From a checkpoint of a small mixture-of-experts model trained on Wikipedia.
Training: a variant of SOAP for the experts, 697M tokens, 5321 steps.
Below are experts of layer 4 (counted from 0) of a mixture-of-experts language model. Rows are named router (the router's row for the expert) and show model dimensions 0-223. Each number is 50 + 10 x the weight over its row's rms, rounded and kept within 0 to 99.
After each expert's rows: a language model's description of what the expert responds to; "raises" lists some tokens whose logits its average output raises strongly, later layers aside. This comes from a sample of Wikipedia text that the model never trained on.

# expert 34
router:61 63 52 52 49 47 58 43 33 48 44 60 65 52 46 55 60 58 51 53 40 59 55 37 33 59 56 52 43 51 40 62 48 49 36 54 25 56 35 47 37 41 55 47 52 42 54 57 45 42 27 40 60 62 39 69 37 20 59 57 35 39 58 46 55 55 50 52 40 44 36 64 38 51 44 25 45 59 37 51 43 51 59 46 43 55 54 46 58 51 47 54 59 66 49 49 43 52 46 70 47 51 54 42 50 64 57 48 50 41 48 41 51 30 50 52 51 31 57 46 39 70 41 29 44 64 44 48 33 60 61 64 48 46 58 62 42 52 44 39 42 38 48 48 56 57 57 57 45 60 67 54 38 60 44 55 52 50 74 45 53 54 62 58 36 56 76 65 55 56 44 35 56 40 39 45 52 68 50 42 48 75 51 45 53 26 49 45 53 30 36 54 55 47 43 68 60 38 50 31 56 57 55 52 69 41 50 41 53 48 53 59 46 48 39 68 49 45 49 44 34 60 42 36
Leading digits of numbers. First or early digits of years, scores and statistics in sports and tables, e.g. 1'9'66, '4'8 draws, 2'0'17; also number words like six, twenty.
raises: "0", "th", "3", "8", "-", "7"

# expert 23
router:31 45 54 41 40 52 49 33 52 61 45 43 45 42 64 56 60 39 61 33 55 49 47 26 48 54 59 35 54 51 59 47 53 58 51 60 34 33 66 65 65 29 46 44 42 37 67 55 49 73 52 35 45 66 50 39 41 32 57 48 49 47 50 46 53 63 45 55 44 46 48 46 54 53 51 47 47 63 60 52 50 67 44 38 44 41 54 56 44 60 46 55 55 54 23 45 48 63 57 49 68 40 44 44 39 41 60 45 58 51 39 45 52 43 56 48 46 63 49 54 54 59 46 47 50 42 49 25 54 53 42 31 39 58 46 63 40 53 60 38 47 49 49 48 37 72 45 46 45 60 45 49 45 48 55 70 49 66 65 27 57 36 48 53 55 47 49 49 33 58 61 43 57 59 53 60 23 72 44 49 54 58 48 72 56 41 55 42 43 65 37 42 59 60 60 61 36 64 41 30 50 55 48 72 52 53 45 42 58 39 44 62 46 60 49 33 48 35 52 67 45 65 56 39
Event and competition nouns. Nouns naming contests and their outcomes, such as match, win, event, election, award and tournament, often after the or first.
raises: ",", ";", ".", " for", " with", " in"

# expert 29
router:36 62 56 55 56 47 38 38 72 59 40 53 43 34 56 45 32 44 55 51 40 54 52 51 42 39 57 49 40 48 46 51 50 50 56 51 48 60 62 48 56 57 42 38 67 53 64 46 54 50 42 53 40 80 59 39 51 59 33 34 60 46 44 58 58 63 53 60 56 45 47 43 51 41 51 68 46 63 56 43 57 32 58 60 47 32 46 45 49 52 42 42 44 64 46 34 50 59 41 50 65 47 31 62 66 52 53 53 62 56 46 46 41 54 46 39 54 65 56 67 49 45 67 45 50 37 55 27 43 61 57 48 51 46 45 27 44 56 64 44 44 58 31 51 52 50 59 77 36 56 65 50 68 74 50 47 59 41 51 61 63 33 57 51 56 49 52 44 55 58 66 44 57 37 42 44 53 65 42 36 38 49 27 56 60 42 38 42 59 50 52 52 45 54 59 53 44 60 60 59 42 62 55 39 43 78 65 26 72 39 58 43 44 51 58 47 38 55 51 56 51 40 52 39
Dates and transitions. Final digits of years and dates, month names, time nouns like year or century, and sentence-opening transitions such as Meanwhile or However.
raises: ".", ";", ",", "\n", ":", " as"

# expert 24
router:56 49 41 63 40 50 47 39 52 57 42 48 50 38 62 64 46 60 33 49 47 35 52 63 63 61 66 50 58 52 42 69 52 63 39 60 28 53 63 44 60 47 62 49 34 49 40 47 48 46 68 40 48 48 64 47 64 44 73 54 56 54 56 60 50 45 71 43 77 52 41 46 51 54 43 57 50 40 40 50 53 60 49 55 75 37 58 38 58 64 31 58 65 42 63 43 61 40 63 66 59 73 45 40 65 30 47 50 54 45 51 47 36 68 53 47 39 35 56 56 44 46 65 53 48 59 59 54 68 40 58 44 40 58 54 33 56 70 47 62 54 64 67 45 62 37 50 36 50 46 40 44 56 40 59 51 53 35 47 40 40 47 61 48 59 51 63 33 47 47 50 60 52 34 55 51 38 46 48 45 65 50 63 68 49 42 58 58 57 34 57 61 54 36 38 60 53 57 61 33 47 58 40 49 42 66 52 45 65 50 50 69 53 46 66 53 49 48 53 57 39 49 49 43
Digits inside years. Third or later digits of years and numbers, especially dates and table figures, such as the 2 in 2022 or 4 in 1846.
raises: "4", "5", "0", "6", "2", "3"

# expert 46
router:61 48 41 58 45 51 49 66 42 42 55 58 49 61 45 43 43 50 46 40 42 59 56 43 63 66 43 45 44 58 57 45 46 49 54 65 22 60 44 47 50 30 62 59 43 68 54 56 58 49 54 50 38 59 46 51 45 37 55 41 54 39 43 46 58 34 63 51 46 47 49 51 37 55 54 36 50 39 39 38 40 55 50 42 44 71 50 42 66 49 50 70 56 44 56 65 43 43 50 87 64 47 31 54 42 50 39 51 56 31 51 53 56 44 58 54 53 54 56 54 42 76 41 43 49 68 50 51 46 70 70 44 47 38 52 58 66 57 43 31 60 44 56 40 31 50 60 77 39 44 52 27 47 38 51 48 60 34 57 59 60 52 49 50 52 52 59 56 60 52 54 31 55 56 56 60 54 61 54 48 31 73 49 56 49 36 61 62 44 47 51 43 52 46 50 63 45 52 52 55 66 45 64 62 32 55 64 30 55 56 54 63 44 29 44 49 64 51 56 46 51 42 40 39
Digits in codes and figures. Digits inside catalogue numbers, model codes, money amounts and address ranges, plus Roman numerals, e.g. EMDX 43'5'4, SGT-15'1', $5'0',000, IV.
raises: "0", "8", "5", "-", "6", "/"

# expert 58
router:48 39 47 45 43 63 48 57 53 48 59 54 80 68 38 35 53 47 51 37 34 56 52 37 67 44 51 65 33 53 54 33 43 57 62 54 43 64 42 50 53 40 60 37 42 45 64 45 54 31 58 65 58 70 53 43 56 39 54 49 37 55 50 40 52 48 56 48 34 51 38 59 39 69 51 55 47 57 37 36 55 67 66 59 41 55 49 60 59 30 57 45 49 55 44 34 57 69 23 47 36 41 57 44 43 62 38 43 38 59 48 46 53 48 46 47 45 57 63 56 61 51 70 51 37 73 50 55 63 52 59 43 49 50 63 37 58 47 58 57 38 51 44 62 37 58 61 43 58 54 52 49 62 48 51 59 40 40 54 60 50 55 45 63 47 60 52 41 35 39 51 55 45 52 34 47 43 49 35 62 58 70 44 29 44 41 33 45 61 51 59 64 65 42 49 69 53 53 59 52 55 65 53 40 35 38 39 51 56 52 41 58 58 51 26 57 41 55 52 46 32 44 47 33
Opening digit of years. Initial 1 or 2 starting a four-digit year or number, especially in birth dates and sports tables, e.g. 19 February '1'990, '2'022.
raises: "st", "9", "3", "occ", "2", "8"

# expert 53
router:49 49 65 43 32 54 46 62 60 43 33 40 36 41 56 64 59 28 44 55 39 46 45 74 42 44 43 49 51 54 54 44 42 41 42 45 25 49 47 68 49 50 52 49 46 46 40 78 47 57 45 56 44 51 58 56 61 32 64 26 42 29 42 71 46 54 56 57 52 54 57 42 45 58 54 46 51 54 47 64 59 43 55 30 49 51 57 49 57 45 34 47 47 58 50 68 56 43 41 48 58 59 58 46 48 56 59 39 52 53 27 37 48 48 56 66 36 50 48 57 66 55 56 61 42 46 38 46 36 54 29 42 43 65 67 43 44 60 59 55 67 44 41 59 39 60 55 44 53 70 64 60 58 45 50 40 42 48 53 46 50 64 43 49 41 43 52 44 40 57 68 36 62 57 61 69 43 70 58 40 39 77 39 60 59 43 67 50 34 55 45 59 59 55 41 43 51 52 41 36 43 51 56 55 52 61 46 55 63 41 45 37 53 51 55 39 60 65 60 59 56 62 65 45
Abstract nouns and suffixes. Abstract nouns and noun-forming suffixes after the, his or of, such as interest, role, development, solidarity, supremacy, damage.
raises: ".", " in", ";", " on", " for", " and"

# expert 37
router:57 60 59 32 40 59 54 58 48 67 56 66 39 69 37 68 60 52 65 47 46 46 68 43 54 48 40 51 41 57 52 50 41 31 57 46 51 53 52 56 40 62 62 67 62 57 47 45 33 51 54 51 60 56 42 63 31 51 29 50 44 51 55 59 60 39 56 42 58 55 65 21 62 50 43 66 54 54 64 30 29 54 42 59 68 50 41 52 54 51 47 56 63 58 55 51 39 55 49 40 51 49 49 27 43 59 65 58 64 35 39 59 72 50 45 50 64 39 41 48 51 56 46 63 59 34 54 51 61 63 55 69 58 38 53 46 44 68 41 60 48 46 44 32 52 39 60 70 50 42 62 35 54 54 51 61 45 47 52 52 69 55 42 49 50 50 48 47 42 37 53 36 61 40 36 44 44 67 63 63 68 62 42 58 52 43 29 47 54 41 63 44 48 58 39 48 62 41 51 67 55 48 69 57 46 48 62 49 55 59 58 58 42 64 44 47 46 38 52 56 59 51 42 38
Surname endings. Surnames and surname-final word pieces after a first name or initial, such as Smith, Wilson, Johnson, -berg, -man, -son.
raises: ",", " (", " and", "-", ";", "ev"

# expert 13
router:58 43 52 56 69 60 49 44 47 61 37 43 63 53 56 59 47 45 64 51 47 52 54 52 46 51 36 45 40 56 55 53 82 64 50 44 50 51 64 67 61 69 36 51 52 54 48 49 25 57 53 43 55 57 63 48 49 47 39 49 43 45 52 49 47 42 44 44 63 28 59 31 38 60 52 60 76 44 53 75 51 34 40 48 49 62 54 62 49 52 24 50 46 55 44 35 51 55 46 74 43 48 42 50 60 35 33 55 51 40 41 55 46 54 58 64 64 55 47 65 60 54 46 46 64 64 44 50 63 48 33 51 40 67 41 58 51 52 67 49 62 48 50 57 39 58 59 47 33 48 51 48 61 48 67 52 43 53 40 63 48 46 65 74 51 53 48 53 35 48 55 44 53 42 44 51 51 55 50 41 52 56 46 57 51 27 37 65 44 34 50 51 61 51 38 40 56 61 37 35 52 49 33 46 40 55 51 45 58 26 53 51 36 50 55 69 60 51 72 56 62 51 58 70
Section headings and breaks. Blank line breaks before headings and words inside Wikipedia section headings, such as Personal life, Honours, See also, History, Early career.
raises: "==", "===", " ===", "Born", ":", " =="

# expert 36
router:57 45 49 66 27 50 65 40 34 57 41 46 55 59 43 47 51 37 38 43 46 63 46 73 52 51 63 59 51 54 56 53 53 39 57 43 53 41 58 65 47 68 68 68 55 31 44 38 46 60 33 61 48 50 57 33 50 65 52 54 65 63 55 46 36 52 43 50 47 39 60 54 42 61 67 54 52 36 57 48 52 66 59 56 67 48 70 54 41 56 50 49 39 44 40 53 47 44 47 65 49 51 57 43 52 54 43 48 42 68 52 67 48 54 40 34 40 59 56 41 60 52 47 62 52 62 49 58 59 35 21 57 33 67 55 43 69 58 40 58 38 59 45 59 66 50 43 47 50 40 45 50 50 47 50 44 50 45 35 52 48 52 56 65 62 46 64 44 57 48 43 52 38 33 29 36 56 55 65 65 47 71 59 48 34 50 56 53 47 42 49 28 43 43 67 40 37 69 55 39 54 52 39 47 42 45 48 68 35 45 52 51 58 69 60 38 53 36 52 49 57 48 47 34
Table numeric separators. Spaces, decimal points, minus signs, and dashes inside numeric cells of sports and statistics tables, such as .115, −31, 6–7.
raises: "5", " particularly", "1", "3", "2", " especially"

# expert 27
router:49 50 46 51 33 53 47 67 64 61 41 64 54 52 53 30 37 47 49 42 64 53 47 52 54 70 65 51 32 49 56 47 48 47 51 52 61 49 51 44 48 43 46 31 38 46 60 44 57 35 43 53 45 30 55 46 39 48 57 34 34 47 50 55 37 43 37 60 66 57 46 60 52 40 48 35 42 58 50 58 53 53 59 47 61 41 59 62 44 60 58 61 43 35 43 76 49 34 41 47 37 52 62 59 47 65 42 56 47 36 65 41 77 61 50 38 49 36 51 50 48 44 48 52 60 63 57 58 58 65 56 61 55 59 72 41 48 56 39 62 65 69 66 51 61 59 54 38 58 44 53 53 58 44 57 53 35 31 50 56 41 73 49 51 45 68 64 60 56 35 54 46 38 54 56 50 58 58 59 58 78 54 65 59 43 57 57 58 32 50 45 36 66 53 55 57 65 50 57 57 38 54 46 49 44 39 46 42 29 64 55 38 35 59 46 46 70 42 59 59 50 43 46 40
Space before figures. The space token before numbers in tables, scores, chess moves, statistics and dates, after pipes, semicolons or commas, e.g. "| 3,550", "Valenciennes, 1858".
raises: "1", "2", "3", "4", "5", "8"

# expert 35
router:66 53 39 48 36 40 42 33 46 47 55 55 62 38 44 56 62 74 62 52 38 52 53 60 41 54 57 51 32 48 52 44 61 50 48 48 52 59 38 46 67 38 50 46 51 38 50 51 50 47 61 74 64 64 64 52 53 39 46 42 34 67 68 58 32 55 51 38 56 49 55 54 38 42 62 59 54 35 30 40 37 58 43 52 56 41 62 39 43 46 56 46 37 54 51 61 46 41 58 55 67 50 38 40 55 49 42 50 52 61 50 58 49 61 40 53 40 47 45 36 57 41 57 42 30 64 59 50 68 59 42 67 51 57 58 48 53 40 50 68 27 59 59 71 50 57 57 48 33 71 53 44 39 65 54 58 38 51 58 65 39 67 60 54 62 65 52 46 33 59 26 39 53 54 59 49 44 56 33 50 57 70 49 55 45 40 43 48 51 50 59 53 61 46 39 38 69 57 50 42 55 49 37 37 74 53 43 31 47 39 49 59 50 36 43 60 57 52 51 52 39 47 41 41
Inner digits of numbers. Middle digits of multi-digit numbers, especially the 9 or 8 in years like 1990 or 1913, plus coordinate digits.
raises: "8", "5", "3", "7", "6", "4"

# expert 26
router:43 61 74 47 55 62 41 49 46 60 54 41 59 48 50 35 50 46 40 69 62 37 55 54 48 48 48 59 38 50 33 44 56 47 38 39 53 35 51 71 49 46 42 65 65 66 44 58 25 49 26 34 44 56 44 40 40 63 40 42 61 32 40 36 38 49 50 44 63 33 55 27 61 51 65 63 44 47 40 41 58 47 49 49 41 55 54 47 54 65 53 63 40 52 47 52 42 42 50 66 58 46 41 52 48 22 49 52 51 58 48 56 58 46 50 52 65 41 39 50 51 60 53 52 63 50 46 39 65 42 51 49 44 33 58 40 48 56 46 60 37 57 31 56 40 51 37 61 53 48 48 34 48 50 66 51 52 41 48 43 49 61 57 64 62 88 63 47 38 33 59 25 52 46 47 60 34 53 48 42 56 52 53 34 47 25 53 44 48 54 64 45 51 49 49 44 50 35 40 46 41 55 30 41 40 48 51 57 51 44 45 58 41 52 55 63 40 46 56 56 64 51 64 56
Foreign name fragments. Initial letters and inner pieces of uncommon, often foreign surnames and place names, such as T in Tanner or Tromsø, Karlsruhe, Murnau.
raises: "un", "in", "y", "il", "abb", "rick"